python train.py --num_hidden_layers=14 --hidden_size=96 --n_experts=16 --experts_per_token=2 --d_expert=48 --d_shared_expert=128 --hidden_act="geglu" --moe_layers=[1, 2, 3, 4, 5, 6, 7, 8, 9, 10, 11, 12, 13] --router_score="softmax" --normalize_top_k=true --routed_scale=1.0 --balance_loss=0.00431 --balance_bias=false --init_std_router=0.00667 --lr_router=0.00212 --num_attention_heads=3 --num_key_value_heads=1 --head_dim=32 --vocab_size=4709 --norm="rmsnorm" --norm_place="pre" --norm_eps=1e-05 --positions="rope" --rope_theta=10000.0 --rope_fraction=1.0 --qk_norm=true --attn_scale=0.177 --tie_word_embeddings=false --parallel_block=false --init="normal" --init_std_qkv=0.0416 --init_std_o=0.0 --init_std_up=0.0416 --init_std_down=0.0 --init_mimetic=0.5 --optimizer="adam_variant" --learning_rate=0.0051 --lr_mult_qkv=0.4 --beta1=0.9 --beta2=0.98 --lr_head=0.0148 --max_grad_norm=1.0 --warmup_steps=440 --schedule="wsd" --decay_fraction=0.882 --decay_shape="linear" --final_lr_fraction=0.05 --batch_tokens=65536 --max_seq_len=1024 --doc_mask=true --z_loss=0.0001 --train_tokens=198500000 --max_steps=3029 --dataset="wikipedia_en"
Below are experts of layer 8 (counted from 0) of a mixture-of-experts language model. Rows are named router (the router's row for the expert), gate (a neuron's input weights, with its number), up (a neuron's input weights, with its number), down (a neuron's output weights, with its number) and show model dimensions 0-95. Each number is 500 + 50 x the weight over its row's rms, rounded and kept within 0 to 999. Numbers have three digits each.
After each expert's rows: "comes before" lists some tokens at least twice as common just after its tokens as in all text. This comes from a sample of Wikipedia text that the model never trained on. Tokens count by the router's weight.

# expert 12
router:491532638390518556508497520541527467440553498540446545481480516420504482611439507424473512516417529481495513531568500475538508539464433481559539498517531571564502565475541553490476524498572510409473442547536481547558518498532494472482363523534517594531568500433477401432577501473556615488
gate0:521565537579596492461517464513480538518571477500493460567467492553400589625431488490488467429515555568448531565472480555572551548527495458469541473428455536592575547587507495551544549493591583494443439550538501471525463523537489502551484541615510513400492501499541421553426503488539485484
up0:443536602507557520565449455566524437504442542625446557488502632549570569505563494568544442506447528562477540451484570530529534515575490417486417524546512533582477425517485399508532509483538449414509467424519499489506587512493579482441459522502499518444552523457593506469476541538448498479
down0:542492488480525542475371518460466547439513631489514526545554584478506450497519497491485545391559452399548504467491522509543541479574504526499565473523559500493561409488525626472478489531481476483391509472544466576465501477461553525423492474473517550467605530388448562576487405504549531527
gate1:488566497556629494501478544596568530453457452501523474479461484527541501578447484487461479477536438519472312466428459528513523520555554517492527472477583497512528472557517537494479509409529480520476564510433535540506636482524533508482432431603468567495585501466432445526504549503461395518
up1:437505497443547583487497493494499467486491514529479574507547492511504445522462514453423398496510476600529563378487509475456458519503481387505414522469454560526560439574560487555402474538435450452523449512503505478511554477541572506549472561658510570531471501423473550581522531476579415533
down1:491462449450517551518562462511485473447534465441548486517491407467467517555538428498504484574546430484507458444473613528495440499549453510510447458635481447482562516453538536504461369574423509451469448529509436463482530454411635522471468456509628463534514492463519587514486467539509414493
gate2:617495462546513415583553498485522521561435495513432442561415593465536537575548497511469499544513573518510466593516489472550524527407538514504549548509520507585471468541492527610455545525521520584424530499423452512480509463596365538399514491494469571443468419529529454485531521542467498493
up2:602482573471456585526504450397514472478549544508470476562474450519467474529452578440549450493551539513486528522456414538470544513462449512452558453536558499604536504521574514470540470528520463601515483449499636421485505501405502529516513406523483598552434514493576446595562517483542496581
down2:516483496423554592510433625514473511426602523540488491489547486575485532496498554518555534527463570460572449494443499502459469472396544579501460511615524549494479519428469490416426566558500529445494505465565542563503537401450412511577458588530526578488477574474536492519508513552521561559
gate3:540465539498459485619504544591465458532461459448551493546514483574532445512464520419570530538483450563535443495531434509446522599475539451461597472476461552462480387552461495500556431467555491519528472497582441423533495374480405499513406460555490533534392464486513438525535487501475432454
up3:474531493490520474522586529609474464527570551447520495577569467380584480551434512493496535500492514490592421581530483444540503568450535504400537523555535578515457535549475577487528458503601589470575480428582469494480522444461429522504436525504466539475556539501492425471625522484527459472
down3:558497398579439478489525485446473494514551527544405513449461500554472629520520458572473507564499512446518511502420551539544493427421397527462432464458531526420460537507531446437485474476586452520435468444402550518407462529500530473455582573456505531451500420565531494440553569506533462449
gate4:547572516490618493505564494593531468498440488506478514399409507460587480570468462415470508549400497482526480483454527525526470529524599446526523480552592530522451500559534481475505542523443480548496536502380486485560580488449520507518529489429515579466493352467555543465513541437488560399
up4:514631464529472447489596583547551565481417486481484517420472412452490527511458474487404539560505513480492515522576534576470516437554568515435494526565510525451406493457543414502483527473580477462438535559546515539571455453535526440566464520603557459512482453525352492475516516481528486453
down4:415458570454487474481528509536451449461530509572559610457543445453396421507511511451417468484536527383472462560523489437490526491586466503507481481498472512505540525428439541506456495495424457506488508527502558538499482409525506464467463389529555632569471495555575549582495492529527388427
gate5:468437501418512468578543556454419425539507546411443451517511503479495464455517418549373470485446486468435392565547547531510501450515457555566428556462536560452474538471494554598461455459515431494479522474560402398452527481528495468475454550528493515421533435452514487569439565521428492501
up5:487441478427490548441485446520444455555465503467520528417437517452551496466529425501466415561457560482528472493488503520482445421498595544626461501546499575458543503544555391456489593456575430484497503503532468574581470515420415573460520487494508520477459455420533439482597514597460497552
down5:517533524511542432492382564546377451494420485504475472548477471520496418535484536532454534458453538583527496538589545507492579504589573512500429577552520486521451542456618486523444532536510449370556522507606455452419464532449515540538497445529537550509449497475520455564554477517471473581
gate6:523521494479584536595522513468570417492419523423502520506496568432508517539435544512502541573569442506404338441560460439485525557437414464466579463561511517560562533478553532505561546515545487500412544483457518515535535493558500453506430535557467569499489450504547487552470571517562412546
up6:550408457567556431505510500532528524443523496452500556513532486510522500587516524499458478546422360472512503417471543497564353510512512402599478404534522570488462511579470379609466559438474444444459519470471532424509456511428507460488487528507466484553533517474456450537565529507499527532
down6:474458572557562539506454568515499598468587401481534456516574521467480580485470534407537426495498482542536441492420499554475503540485416522467572448617537592504538513600523540492431475418524521580537492507476521517515506466536418358520531528463489415484539525443482498578459482542492455506
gate7:545446503434446451546541472606524495492553482493592479583478531435578528546418492455411485482441482412559495512553454439504584498430453542489507458515473524516572583587419556545518494471465423565462468539499603414459552434592477431411493580477522486486507481530501413493509522524489515497
up7:538465543460512566564524483523557602450530482495378437458521545495528507478505463455550496508493586399492552500538504497524508502527462475560438523473563460511509514608504505440537474504534627440454543490518586452445481486504590528586459421576458481483671434527554433468448509504497465486
down7:602453476512539521491495442481441552465471478462628503519494547597449536540583467621590549482453564487534478503543518473514511495433483472458518478590472418443457502470528516547482523492444450568569491580607415506552484504497553480418519451512485497512529464507547514478504468452510571333
comes before: "\n", " and", " (", " which", " is", " but"

# expert 3
router:431518470531533520507506511492544550469495474494407450450559524630496496455513514553539567499452540490492544500411481608381513477547411539448480475431567455574423472482485458448454486477528516523479537475515554485585519529478501458459543485550596552432432510584526547536553574476611617521
gate0:507483518449442483435538481524481542407551495529392486485376595507448556541355456456460465483472466535498463478411529547494502515454475465515535462461495542544527506651539492553537499561497514490485515622477468452502536562590426598597549558542458505458530536507555505548491493494478528467
up0:524534542500519453502463474573530601470516460496429467489433524516446527477556412596509501461417535471443500476487538567531563519594525515517434609488449485539512441446436487575495539463564466455498501526522428473457568535436447548506483573514545473456643444580482563473545502553565611447
down0:542474516545449487449519504509415450505542456455504591471508502485528480555597420560500515492488400507525409510589587506512504524547542537502624501462396532604440512472487475431490568555425469527604459526487515481541410572538472534452414529525543513469533529522455510503490421444576594513
gate1:624502483578644562549589474587569469569441406559517480499483486559427519581461448452554489508512515454454497548446504488488529490544486552468530512459502504505541571561515588394482510501501528560601515474440551522515549498536475528443479506518579542439523471506465476475528638491450461465
up1:461502528474499552458490470498609507547459422481575528534504552478491389497531566443492476569613511488407469441522452426586468581522558390475455433432556585452492473477434490550449576556422454510476508477458464490453419526474517442557519533585436540523456511460440505524506443551471475554
down1:557482424416475532384417448458530490470489463445447507469500522466510430544520470537457479552524598603487439476508517519470514464474514570390508456509510606512609533446449519550446420497514439493512513541587464533490453479488570489481574537519558427397540505502444514572515428568450464574
gate2:548457453492538442501519524592513483497454545454522488549425539450489494516554483541541511478516601514537478552497583507537502484433528474513565488576526521530549413444472499608496578425475439598384544481466441461543599456473456479414420528497572587517463528549510546534478501605428500589
up2:572559502533541555443507504449481498425510530460553462557533483545383491508474468425622554472504568510476551561480446549455578469528478479492581441531488395558525553538545446425486452430492450456529541488475560464481440533484599505500441475460585543486424470503533534623494605509463556461
down2:589490514513596451533641414567554460492519483516501428530458505523578498450454520448505510591426526450578442465464543519487458549510528439465493447560521558478532594424575542620568477591515482496523562501599487488547515537508539583507499565495555504484493527497429548535505544446444434499
gate3:497526477503488536564520473555457509516485459449484431537517523528539434518494464437566539475560506538547399445482485442583557576500461440525643453471494483496474432428381513489537554464456377532417456508485493460592529514510423494476464509499553565515356514464552520576536511489492429437
up3:468566491482507415495536424516506473462493514418386544523451445525568456464431432439627522446447524426550452671508434526443466470468507459461462515433552548476451456409493570492573527519495535503560446483536428469458456451508520514466458571519532394499515513537554500478504514496542489569
down3:492448409446533471569569403456544444400417556497529505404570460501497508576418437551436499587469522427467472467476481474582507555493462531512476481461484481515492515584490556466551514487620471594504477440548487444507522539571544431513451469480528404407436456538492480497534544494440558482
gate4:476570501520515538486547535493436452437447410525457473495476480468513512510563428477501612453406527473521553551494556503525478550535589405497484489519515560553445506509454502441471489503612475446441618531503471422529510489478503587551508478490491605518504465506464457623519608438496586392
up4:420512491535594545526480460502487493505427489499650498509459608506527488544500469502477558501500462483575467553498595530469451465527417547523525561626471577526482469500413400524416494461556518518369542503538519445608409455493485507526517526529517472478489507545507444461513405553477567517
down4:489488447452541494476469499570466505488488539504390550458536452539436580454523559532480420479488554376503529464445484422594447474491457475574370469460471481413471479466444530471523495553506484486449473552571614522409500446498502524524605493559449599440506425501558524515522442473526539443
gate5:629523597485482502526604422541497427576479549497421479488376438542441483479491470457512479514449490524449467590429536501526424463561579484478469505516506489482579410474527598513446458495422530554481573508575501440540521501597431492448524519444500535497534440497554489538565453509468508423
up5:483384495535534471436472500511528549504555588555485422486509507432421510415472501461430524495580464511448483448476471577497393510465468568585538497468493414479440425465535527417480512529506482576501605490551580493552592472459430488513467473583513516463508465481388501571490380490517459496
down5:553518533389483562472433489545486591492446526492587512489480542549425512434477523600481559490508538492509486470496549471608539522573539472502443600562463460503552462553605385582478501519508527509582506568512458587424484440489475456486425436571562593478505483464564520491460534566475489492
gate6:485561474586517558493543433449612431502445549488448578481471497431449507491500501469501439538557463514404425486479499489460516530455446538549549533571520488579521500513509474497623491459556457550461527452476516374512440481546491424512509455447521520506530426552521379516458620472517527619
up6:579493465555565432509527447465532509508616451463410549575511501403457488540475483438537409473543455437552551420446493440590468478501488509465498396510578456499513447522430465527549570466570429485548577597525488473503584437447460551489553476471535494493494467489499552530573453501559411539
down6:517498529558495517491533478578461531490531461496552555500569610535485475550496466494496400546559480462554564535532635451508500565563468527470526366520493503540445579492533495484515435427417525541522592496539521511476598448550464444478519525507467563544552593492413472519517510439474468642
gate7:464450589496526440625529448514530494525492533542527574441536506473510438480478430427484509382561465460497519538549510511432527467500439432529512449513502553508453461478466477613556559483430382543387516474622575408470600543452505467527470517483474502434426475511532527499514563459504484516
up7:560501594457496518548458373519481471394555560428489484556450573494484542476534534432581507524552497598457503437444499493558574521513577531495458497418497435537407516454604509512519460552479565427475493498501489388472460542516537551569450501562492458554532558471458466531470515532406428464
down7:487445429560524461528526477518547569410510493502475461515495550442478537477475519506414519473522580488542457494529541428547471505492458626512558542516622531479422493477486505507469558502472505516602465462568471493571530581427515495485450651500534602490526511546553583540490411473591478401
comes before: " of", "ing", "ed", "s", "er", " in"

# expert 10
router:501555456511482468557526565456507435593401548481464415475529586522541538480477542573490531500399466476567472506529443496590421430459524442446469525530485534565538461545451546395468521553517448476548543590509481463511466578527500580485573565471487440596442488474483448452470567475599500427
gate0:535435543539482392491536494480499515457413511492489503533467491514529592558373549551523510488446509465535460538369373525491549489444495410512518519499458493525569501549532503532549471507487524491423509527413480375532576528532434541489610477485510481540564445469570527486508568465549396435
up0:565554579620466518486484479568461507506455484495468441508553556513527510570395457467478533460451489525439413452379469527451581485613411463416479529426454476544550439514486525378548491516550487540567540531505480520489525496468526581463482482496562504481469478557502534523468545525519570370
down0:480518535533614521547365411461476515458440602571569425489510547433486509540448422517495461462513417530495545499578528501484519523583484441562481567431425510525585539448494527517474455574528527546613445565487429502558532522539456468433469446478431494485576516483471508485520423520521429497
gate1:487534446584656505591510496518537431503421376535440490509471510561530532524439378446542608553476481522468447527441513528536505444553512536546534552460504558511501552538538497495485474468533470485508472537434524492486537539621537609432511520505491572523502503499496474471513550481512385395
up1:452501398519433502522506432456536465475467524510513561520554508499530477458452578487445556593527495517519541483602573433553459539513498506557449485392395458465484447525489588512510407520485533476520442503448448437412415462466517528510527547509515458546505447466510473517457433402627461380
down1:597509493489563603557423428497441448541555406580419506533514542553435568520513519521515526573463430529565596526463551527520456457487456514481489479490418510585572478416524444498439441506427489472533486524539525545480544446497537501507501424535551507555510480394447470574489461541414604474
gate2:553416493499547504569531565566472541593416526449551428548498521467539547445482501513546568497481540515513428525521515455507519547475468447536591513485476438500560529549457460550557562432518510566451600492495598418526532499550453460441410512583550525509479430575563419479553572610457468461
up2:484453521510519536483517547409471540458530591569522549578508514538411392499378566489440467493509500462518484541410475541432528483492478562506537541526445421557471544505501427523483437504456590562553503448431565459515511491406577439510499505470463548573503461417506433600514416518501452418
down2:518521516473548654486450506539543517473510501457477473548433479538486524471538490514505558563470523536442406489463515523543459443489547517434509556623390555504474537419447518409439412502418513440521491566608542485469550477480473532599431587467481502468536517550450557587479443456541454490
gate3:476532475426498510555510560572439433539399477437547597509448508548502561486454445517571499464539464582540373566526462461473561465480510464512589440456402531450482444531447528550493549460513435524515435580476416413513499518579434498544431506519487507463502388515552516505491420541542488448
up3:527550490395534401611589517415517427483536524436482477436453506484572534489450445591568493493507467471462502586522554467526596518468561461459527402495607468526498543472531512455447497569505597473524536456512421472472395467512440544497533463542475457511524608532521484495495460528590480478
down3:493443415509511558514490538525587483565500484510526469499609389438484593468441489498433529520413567528447529497467497532506549367453477473507470419500565577486478545599512508485446515488443442543437550511510523551536491452492494487412476574561432486451488438564484498537557596470524554611
gate4:509488499489584515536508549584524429525432506499460443420449573395573507497551420454533494489442572451543499433535504464524406547557585537445521475437491551615455557502405577507567525514503479535511567478495529411486556486576484498457566496443475509533489484568434545559551569440536513422
up4:449517426509498586469505497473553524508473469520502555455403526497494525578554553469374570541430481473544508576468559475356438430567501540466499429401437551493480486500457451571496427572627527506428539508510556526581480457529535503564474523560488456456529517544484459479495511542491559428
down4:455394519452481419568495435593537494556473451576453568451503581496458491504551511514518476415420517472485462472486519502512419520525439463499503493484440530539439429469531541494502427484414531483426543415497580483442615420398531447500491452496482623501531476483584525583505536504521573463
gate5:507466533452500535565548512537465451648609582439529466480397559450444428509481479507551489463513419533433528558464537485508529455504481537500503498465547499411514587531512635558513520498524477495493551515549463423469575497589467565536468547531488558512532451487488467579516601520448528393
up5:502575401462470516489418516543577575484518505510523549420437545441501536468573431425372517460516491541548542510625552591453467586437450444493488477479505555428479466524487494475445493556559561488485536462522495563504476536464427481487494488560580444465607526548571450548531432489540565502
down5:580407477518483475498524506489433536512509579456477578505484502558423524515477473480402582520492508479550512446578506500523439484521486522509465544472487431480502505481447410567455446571466530554568579451533388560516486411522546471598507558531565573530532382483501512630511515473609452531
gate6:587519511572478501541559528467548459442391500480455509591445532482430589512574473423484509441524460560497421475534436399496486489412461417488577594540460530514522508573522501481607487474564547536459525429417475455487561481540498557420551500468511531573505532451566458473599494454497477515
up6:545491551445597482506536460486527503491571522453432459507569492472386525560580530514464533606513480431514468550424504510545488499476494473508454435526459534498545485500373401546474445470474440436565491436484492426502521357488442479482439544513460546526514517470431498638518492549584466552
down6:490383468517496465408525487509476578496481528503435535634499538532558515523581528450497465583572504522528531448486507633442490531463525554411501458515561551472438607491536529502501429553482481502469589579539588480553599465579510496476503512414490522535573548565515561508553525542521540513
gate7:457508522549437408539529507580564459520550535534533455503522531614582451576437523491447450447473497401495457468464527543526534411465493486464535487492447532549570496449466533542535490532537410453429491502471530498480587573433466557475484459511486574412479339439543521457510534537438409477
up7:487526563408579476495512356480457489409570480568484481502499504563491499517501493443630477499544578524469470530455498426505503483561531452501517525411505541553492401521552488475480583541478578507440454536526449473407490549501553505615438482559560482501520538485509378462450418539550475460
down7:553403528496595446520464532454472515492477489526448477434421557385486505363506498481429535497541568469536467585515495539533513467481477470498481495544501506498574511495477602492494537437428479569623476530454386528486500482477580451531493610498539566551546495525522420498572456450541441421
comes before: " the", " to", " in", " a", " as", "=="

# expert 11
router:468480566618486622515498501537493489618572546487481595593520519434621482449479544513437422438466481519496529546506546500504495568493562600547477521476518545527507466527436508515536575497464503558486500458547443506510521519532514486574558472444430486502536585514609506511501534394386514471
gate0:519513550471443445514565478543534443478461566560460510576398520459568625579432466474478486411481548544485522494441471440542479468497506519494570433501543564557480480534467436479468436467521524519445459615549526451447519544616452615568548514570480546510495397510525559574493548490535497521
up0:543506461541559614506502498518535558474424532485431470489439546501488560535443394450457505473489494442517527476494549456481595479600488518449408605529467424570479428492498462410519505605539522484540525434558520490498553596422497544462464383489555452466543493487573478485529581506469546437
down0:569486512538557539497446526498475505519513585354426573578458527465452534474527433554488497478472443522453449489459481474494473495530626479439598475462496527541430496519453456426527520562474521517612518430436542532524367492513507537519437544459525554532527518594485457576552413460552556508
gate1:573604431482533551600520572535549461551482402450584441530471511501454491528490388498376480376535475519533501531493494489486493407467491528436507480499523459488531521555501486451467569427533522476465641551471469470488584503552563585569438510564509539428495468472535482479544498496500430496
up1:560545431412468576500468420550506473460535476458491520577505491471600491493476542535420463455562639557573543486511426456539501514465477485629413426422484515455507407512531491539502484496491536508501459567565514439409517442540495467527545504615521441513486492491409459394497501462500478501
down1:457605538468496563517503461440431473446374523498431479575605570542448497479497484601525506564512495525554527400501455410489446477467486467561476510494432474541482550453490580476422474511526515412517458649596519574449432464493475488539445478468501546548419494537454508493510545536470496475
gate2:574530542523548447453576543513522434543481555463496477493410548459486463529540610512555403575554509471556442546501522509539510556412507502572545508520414549533508471514555550549568525444508498595451581485465540521460499559531469517486496525422439636522481425473538410405544544513415466504
up2:541452568511537551559539424425413485474475598460576478537419501569496503544543493484513471565577534549452498543464436553442471447533413561576520513464528508523446522527503553478569403441447488581572537489480546473496571511479556431477468495546518576621434418491529427573481516492499553438
down2:571474512427548480544366532567544522483589488476515451504515453543504526555458485566510531541445539452484445456498542528477411496445454499513467479546456568446446519463529562427452496537469521395533478566545481481454430444428549487629441575409501571461511534532457620581536476450524507517
gate3:427480498534510469705515555536502374495476436428512515497513571597512491478514431493576518498539485571586387470499480527475581496580575456537583486506530532528548416499463496552511507534473501566465463554448467437501472498552438547501473532519464552497410493466491501581515525521440476546
up3:547520420454571423533490422459488460466534486518465422467484453476527509587474476575513527445467550473447514535498487510539538521428492441445464435494517457531442515548465501514569560627514612527530535464600416474602431452577467533478526435626485460490489514499497494419484568543589546546
down3:419370451530484558466660419527497494496414541556493524511505507508459464513512491479480561503456600451492508475487481447519490430472443459455521436496573525473512574511550624479553514514554511510412599414546515466510459508484456512489510535410445462444533423418454499520479597540523560496
gate4:456480378526547534498519559579545486566444485521423407469455559422560486546536461466437495509489509455465522520552390537523473526422607485451503496506529514569436503494488548437557504488469498550451660485380493491519573530578537491527567496477543510548594469502511498458485525402468497465
up4:492497514561538452528535592433485451485546461499525530412475424495485601526467496488440500559484477449612494565640422512437484460586510502462509499553527595486487489502542475521344520510571532504421553550515519540587450409516477477580482548517580464522475503502590504501580496462486481479
down4:428494488447507464552439461572490451528579502536415542449619435509472475530437454524508503377420496520510549580453493504491479547509492482612474457451520549529450528434477605487507504588437505431405552563523578497469457407444457498493541513556466494572523506470496515528430556513600555486
gate5:552545551481491519565540528507512467602540485500520525522466584429517569521435513401452441476504459451438477542551447559613596481524495465494410545448495399444529494502401557619568542459512451570490547541485488414477537543594544502539467527477484481474594507511464444470530502500393502494
up5:471552471426512350491471495573509577520535429545539448520534481518472560513532527482449455485520506505446529517488413567490525430349497523565421494469541415538391448502471404466478480489566474526473516425474542545583515533438498533541462431491577546425470529490504422448503454484434539560
down5:577508532566520531517440489472428551452488543567574541475511526525572462513512523389440531420522490480475476468485447462540476478488561494566450584469514397455538466467626396595510446547589593504499599548525523554483532511517463482488486543498497499537425401566587517512534506553519469582
gate6:478588482582529455520560478504567478431451464544529506509497480492455523546502546536468493473506413568579427489495454468517506531462477472551638570538433521579519471495514482506579478479545457493417525428417484455433533453555570516569594565451455613553450500472526452441467574416417457492
up6:556516442580499412498542414503556493511483526498497587526473528538469562566519487544460493526501467509516531513409484501533501462548536508516414375571556398418456536529461427533457525566509479457551525547517542407545487500381500454474433483549519464476532489486449446623412598570513435518
down6:593466384485523536449633511582478596512505456469459478520522571505458547503527503501559466524472512552456428512448590489447548484505549568547557462453543482497419607500483469570440506505444520533634528538493506575485562473536452460393487482528443512547561485572418516465508545508511527562
gate7:538553533491472450590606496602542524520522541447499468477492512528609465497427516422477442416494495493507524533515405517473575486497399518481507430499513442573496478518543493569456543493450430527399582523584490450482561520498483445544437579500507560476487492517488430565480599445495531635
up7:475556462427415546515492381419497595433598525505488494487446518495462486574526597432608496495420526479501496506451532479595534480516486483480464530464469530485444520500458531439516467585527538540487434502423526418390474546553584583578470522546470467518490473530489396473558488472491462579
down7:461382451504491512483543369511569429505429467407450489556506633485506516496583461586458518485565545535622436566519486574551447502489509483483438491557466488491465560552457453480541423557552475554573501478460488482540540471568467403499519526459525536569466508507500486531484380499511529478
comes before: "\n", "|", "-", "e", " •", "ie"

# expert 13
router:447445493359472523573523391490484480490519492507521564446442502467491416533520495416513517414418485457460567532535559443529501509441487474488522488478436527575526434492478520567442452502458498440531594485466597511476482638483506462437592454474483512518479548485446529465385434563499518585
gate0:458562500558462491507568496544550512472422545549479467584481481538459566543451428395402517489519510547488514464476472503433541483547484431514567367508426490458600526613504537499483575557468475487437516520582512460518454484553441501529491544618516516376541427527442446548476504519542522443
up0:537559462616450565561508506550562577456496534524451525525484528515510586454586475552472475508456483518461498536459488460464488527569503405491490485513467438618473394574462406405507534477612468469557523484508478478484528509565550544490424444489518432428533474560517382483492539491557539404
down0:570524485519518459446497437438432569540469517517574535469503535447456509436514508448496445462605425451533591485431492568469576391540559517527543524523506485554566553559460549515446519539529569564488406450459608450428407410539546483447457472445506494461524448474507505566410503534521535550
gate1:459531503531632490568552451494552463501434446508505459413434503584513437485519411503578591510496564458482393541420544436464533501528478459473478552492495509471423571535536565446431515443499453556531515505432540566428588436507515620463476508515539578490489558509602503474539525548474485513
up1:397441471470546583498482472511521470517571467516478517615590490458492490568522550477479449600502487567546567465554425591491571537516449513561497394431471525454428399491485497591503425550459480479522481531530469501433399542540577477579453524550531560468529449488521518518493550438513449433
down1:495471484508490631534449489450495493490444556573363536559507407482402514522576481529528447462540487516480553542524420580477424493424424459506493434445451497588459422496587521477459397498441464493443538507516440479470480508461482485514580528469561573511480508432473536548508485445395529550
gate2:588471452536541446544542555527549538485488536439442484460422602478518525487498494459510526534589490441549429494512536486495391529540470483484491605420433506525494510495557562542573422384554504571434510446495487494478536484518437494353485527466486595477447442493566533523506586518398510483
up2:510515549487493524512533496466480477468552598503515461541492541538452420467462533476627511548517588495463498552459381524488536547508441521486542564503514505558424552481494554490498393494463511560550431480399543480411486427404589401502456496500442589546538416494500466555548499400494439447
down2:553580538454569555469526571460472492580476549473509457411465471603475591485506517529549522576497534408465516488442533607566484507483502523458456469576469510470563562493519488483486435571439516398501443533516542525476559525569470478544480654538444527497559543545532530534531478487372563496
gate3:483533569437538525681497520561527532501441490502534491467490496523465435506474438488579536483568455593516420572464502543499528530546528439545549444454433586572488365451436470525538502455515452510533475520552453489490517538596435579563519429543550538456485447469549550475525489532512422437
up3:498443471541458471456528492444544498469465490534498506426495475543542482537443388518578571331503582436450484543385586488558529557471460438440536511539505553538437477485488544494466461522458554538584523473477488419496433456499506493555511544530419445595517493538497464457519521558570570604
down3:464443436462431507496586447527406504545493547447434444524617436458493506544503459464476494537401622465422469522531512528482440489415469418574495445473544421518449528516479397519517474511535463485440513442562488460446432434528566476431473555453572497499522529476476393581465525499548462509
gate4:529538476497534527540523488602556482522447516555511473416466470454550470591477477427494516490541569453519591416524430502526464526523507437503546503425491589498466536531559563424507585617441569535484535491575482454460550383479436536552602559440524499442542443460486466439504519411453459471
up4:488538558623544481568491495455466523494531469487469516559545473499544545538514470538420490544434539478440485629545607588423372457511512458454482539542485546484415481447488476494517509500542589480446441605496490575504486533530522524592512525631542403446488494482476540445498464463552469511
down4:416507472514559440544491545648479366490586446473475427483537456542370544482535549442498418558488527548395470574521472534597492515579453456491476467507479577539517444537473498436520588439498476469501506525420575517511495460464507476515454424457525513509508489443502476510518485427544449562
gate5:531587486510477528536511468485557452589552548523451470526544539423441461499490497513454454451521405489481456534496503493491563411539451408572571557503562406491502536458434516601522510388469466499471580444507489461463496631598475525471505475553619423461561476496516433555465489454466475539
up5:475535488528558448441495491490444501528549489533517548524567542493464523474554485474480567480536502506535505507484572575443453413401577525536477487518437436374514417413491439505402523580548556456507527511585552508655427482529497508598468525517501415427453427470400486504467501491493536484
down5:586484577473549408415568524542466589504504435486533562460492485516551465534440560511538496454532501520559508469511489491572546471620551515475552530440386549472503462476545454492439451527540457574459484605470431536497547451544474483461477489557426681469477487432491455488482570527522483481
gate6:514542508593498464516520557439603465513457504535487504552495530491472536495445526457466485447509404497435484470451439542445511502464450513451623514481506475594619419529471478605564456449521413523459514433484499483465423569536581521494554600436499539447568469545572508440495596427532479518
up6:530459547573470523482535529496502482478533463523497513564548447472402559481541531492373626587547446516495513529516542515495490462532585423510534443583503435435395522468442461526408603443552478538541481510582493394534537443495529523548435519529508469535509477467532437607478570517569534513
down6:596482487498447412520512496606490623479576454618483476422596578483482483618557486472459528517584517496534533485477588508440514513587466467437461506571431595541459499461524498506463480511448425443545569483584488495437490461552422477502524549470469505536483552455468535472544515451459540499
gate7:541552457501477450512541457526562480468579530506519498414572620432528458494414481502544481460462491443520479503558525416503489519437461491528559577468478521503564492556524511612489506535444472510458480450464515404467623520413325514406477483519414520485475419524472457507489486507442564517
up7:502524579458492520502398407467518439438526502436487508535534554530576486530538535462668477499495562527574555528456458462379571465559458417508429574431441500551519379461499498529560479517429549497469463503452514471461527537516569531540460505503536514415543495553535411424491504541490493529
down7:452539506534521511516480496535587516500510523404564542492420600533445545523533532531469461456503503493579388484519481501503446561429492557534529322569514501472423551429429580493447558519464437470519554536504510511537564527528572424471539538502536468497518450555518516584432411486544521406
comes before: " |", ".", "–", ",", ")", " "